Experts of a small language model.
Size: 12 layers, width 192, vocabulary 16384, 45.4M parameters.
Experts: 80 experts in each of 12 layers, 64 SwiGLU neurons an expert.
Training: 360M tokens, 2745 steps.
Below are experts of layer 3 (counted from 0) of a mixture-of-experts language model. Rows are named router (the router's row for the expert), down (a neuron's output weights, with its number) and show model dimensions 0-191. Each number is 500 + 40 x the weight over its row's rms, rounded and kept within 0 to 999. Numbers have three digits each.
After each expert's rows: "raises" lists some tokens whose logits its average output raises strongly, later layers aside. This comes from a sample of Wikipedia text that the model never trained on.

# expert 27
router:517505543480550455488567534500529506421492552540522516467529591493438520575467461503503514594476471531479457517488529466517483531470469522531447477527460540509489470551507578493477437560520410537468483522538518535580533538539435533543542501496545507535517591428529497473478450495431420526476564601491575492550485479492554510557434447492475492466588541542418478470482541450476437516505513514522418457452502512539544465551452503507449524492470489383529466520475511521517527529451542530524473500526475425470493530449472502502515464509527504536499534529452471492437473503499515493
down1:435556532576530517512486498452511524456451442488504433481512564577483514439473429497449437477485482443510508464419541478505491473521445518524522475504459492515584538401463483471595424481492414524517516578485469493494506454479481468474379556520561476483432530492464521526514499563570513526430507518490526513530422503484512458488538484430551565501500520536494481468532549480494520457516495571423495491480525491463531436493540540504463477550591487487511466559497484480559552459535609521468449492505524495455531559476539542489485526506501497530455505483543488516486560512553488523
raises: "ately", "://", "ren", "ge", "Population", "gan"

# expert 40
router:524529501498545521482437457514475578473461481531520534415515507431553449537539467489517519503493430444590465531481500494520546531467549485511468554431563531490539555510522536478507425496527510536512521582474516552511477495486584484448468522486440560457523536599434583480498457491478473506552452443498480479530476473443393498511558489534513499473533561538456478551429486545500489537499472553461503448487538506448498394502530454519573499582468486475572517486447458494521437532502525538526543457494564493481509493480477507485437433548474469454536498440500467494446487445498473459
down0:466457490475511452494602437507495423466482506495497483427610529510441509602472540474482493481490498445522506460535543563487539493475478514455534463470450536490481446497494478483468557526476559558505504445437469506552547588542515483486525403561452489536505536489514528492512462499541452579498495560525513409538484471531572548557445564491518552531503517586548485463538501510472511458514467547534487532515495515461452439512463499645420435508503474534474519520579483497517549500542460494542513475488510506508528494489570580465529483464485514479496502526512509485549553556520499481
raises: "l", "ol", "lin"

# expert 78
router:492526565444453424539511483502528462472582493522536550501520543463466520506505477552538525507483512562448492551497563507531489501439472539552439471537490551506528490501448595483468462542485515549445420575516441502525542487553508515471509505427578518591528512397532519423529474486511505521478594568507549437479451499492508533488399486401493440477576462560438456476480503501479455467485540480489429490446548547422519475549472536451440536503509541478537508528545478537533526544472534441464470497476501473496429559465517491529531508504491476523508467540475513498496461498484472460
down1:512494483523589472528511543450435550578486540541462511465455495417573472513561542499501525552478483441512500465474483477479528573481482476478501513441489456492515582539534511582529502511461386539505541564478498435436502507484502537427564543501544459448451510581543532543505580448444516478481471471451555528558464445509531495435455455505381484479510499509525508529471485503472507516485490570492490433561560511474440520472497510524478486490479447466518540511524437459463531568471530570537429441466452475486533550486487461529464474524552519534497508451476489504434527511527544534
raises: "://", "ł", "ful", "ited", " Poland"

# expert 52
router:504587520464460512502519493533518494478538495530504566485495501486611438492511480439443523502456467478460447555441534522519542547478485453539446537429539452427488608453513540508506480503559507530544486502573498400525497468527569466447430518466474450417545494495498540484515481551437535525576557542519514455485488498502506535529500472469475461459556578550447515516480458506548526518439505442498507498462544579452529491454599538492467479528517505495515424535515437458456515540500478507482487516535563462421488525531512569441491533552505458549503509468530482507558425481488473482
down1:503488506490496557469507395480477440523456535504454489474515546547533544463482466521495538449612520501489457465520525522464508568478535501540460428466558553473493491536509541527452476566466477463440485502491501520506508555481492493510435486478554502431443533495511459571474524450527504576442532445549499468491545520514496458519480575492469440584549498446511477432521518519521461435521434435429454526612464513510523563516527545493522464476508493517498517480536529464540501447520421514455499515472494565436483554498614510436521594528472456493568535474523476523550457474525492488
raises: "aining", "reat", "ained", "rop", "aking", "reet"

# expert 5
router:539470553470471532533491469489424506531564427506531521418539533498484549437366499562487538471519439503493540531504542464499520505516535492480512539504450466522474512469427503447502497500437433519526514543405533553521561477512485601543484502460519522485555566490468477494492486475509447453451486526494452557534453516451508484506488458422535391492577499434391535475500530541536458466464483509490518475465428526469541547554504482493515471466520427520505496488547464501505555532447484529533506484438535481478517485448480561561569551468508470409512457482545505450504467479480471516
down2:475478462595488439493519485516499513556470488493518551581509514444468485474483504504477498450530477442557474500440520514492515577551516390520459487481522535539586461582474501429438490503469580521549543508443474472497555544556475561552505498514414481494474483571549428460518529471487548485545575532451492504581436536487497396473525484507525513457494469514515462433545499563483564518492539509521474458497486478456472468448520424438528550503549484444467542473534505440490456496504485465504526535534467495524549490512508462519515469511497400557516481547548498449453439522511571533
raises: "==", " Since", " However", " These", " They", " This"

# expert 77
router:554464503478458485490441545556461550461440572549523488464518518525528500530498484468492460527501550506520513463496432481462398497530478537390497470510533497559468513429518465489518540468421487534556528444426509537451462477418497506482483500516513544487509471549431521523504514519463468449540562456508444490494519440560436504478587560453457523474521504458425504520524501505456527461501556482489526568501454470506463461497474439526459492505486419405480493484454580481567474423532534498448517559428444546417476502434534416443527485470510520448491496465476485451504528493497500519
down1:510560512459493499534480494517474487457451491515492433497478447508465513473489539515545512449519519493492530431469539462597521483489464429519572545528575444528472429540431479492482482563475506522551459503565572507533500567517540487446481468504467490433482476467528470484508513485475456490588486511441470524520536527540540518483559489462542441516519458471514505563521476437504477456538535459424474504434403392445454474535442475451491578473486459452456441516462444515568493533483524511566545540561533499456564522476505547460568581489462474487441490504551539503473554505438473491
raises: "my", "mer", "ber", "use"

# expert 56
router:460496531525473485576500592472483494543470488500559473483521437560505531469518525448458475540574500526437457564498458488543509499528509471514485507526516505390499513533540513475392570535584514489524505464518509448487502481523510503491476530492525461410444452570471547509490519578477445502512515609573508456489473527510492520520524443544512467532501542457551415426489504556445481511546552488475544530441556433516493500567508483442565502510556559499479462442494527439490537495578542558543470472523491520560501536515501535487528512575527484452543496496540557549525470492459513579
down1:502519530517521515521428514492437474446505439507452519477503537558506506557535534558479556475429509416545520512500490519485499522513498484456615516484497510569466479504580480506478546517468519563487519404490545520482484476530540536490479481495423491478489525458467494489501528577522466417509499448514539587448489458482444492499467456461530498500587447506543477523537566514547589530483475485483458553497472482579542408574416571446480573506518483501506526493472499486433494551549503412561478551576476459494515504507528486515463499531411460486495453535498507506483427556517457472
raises: "\n", ",", " /", "\n\n", " |"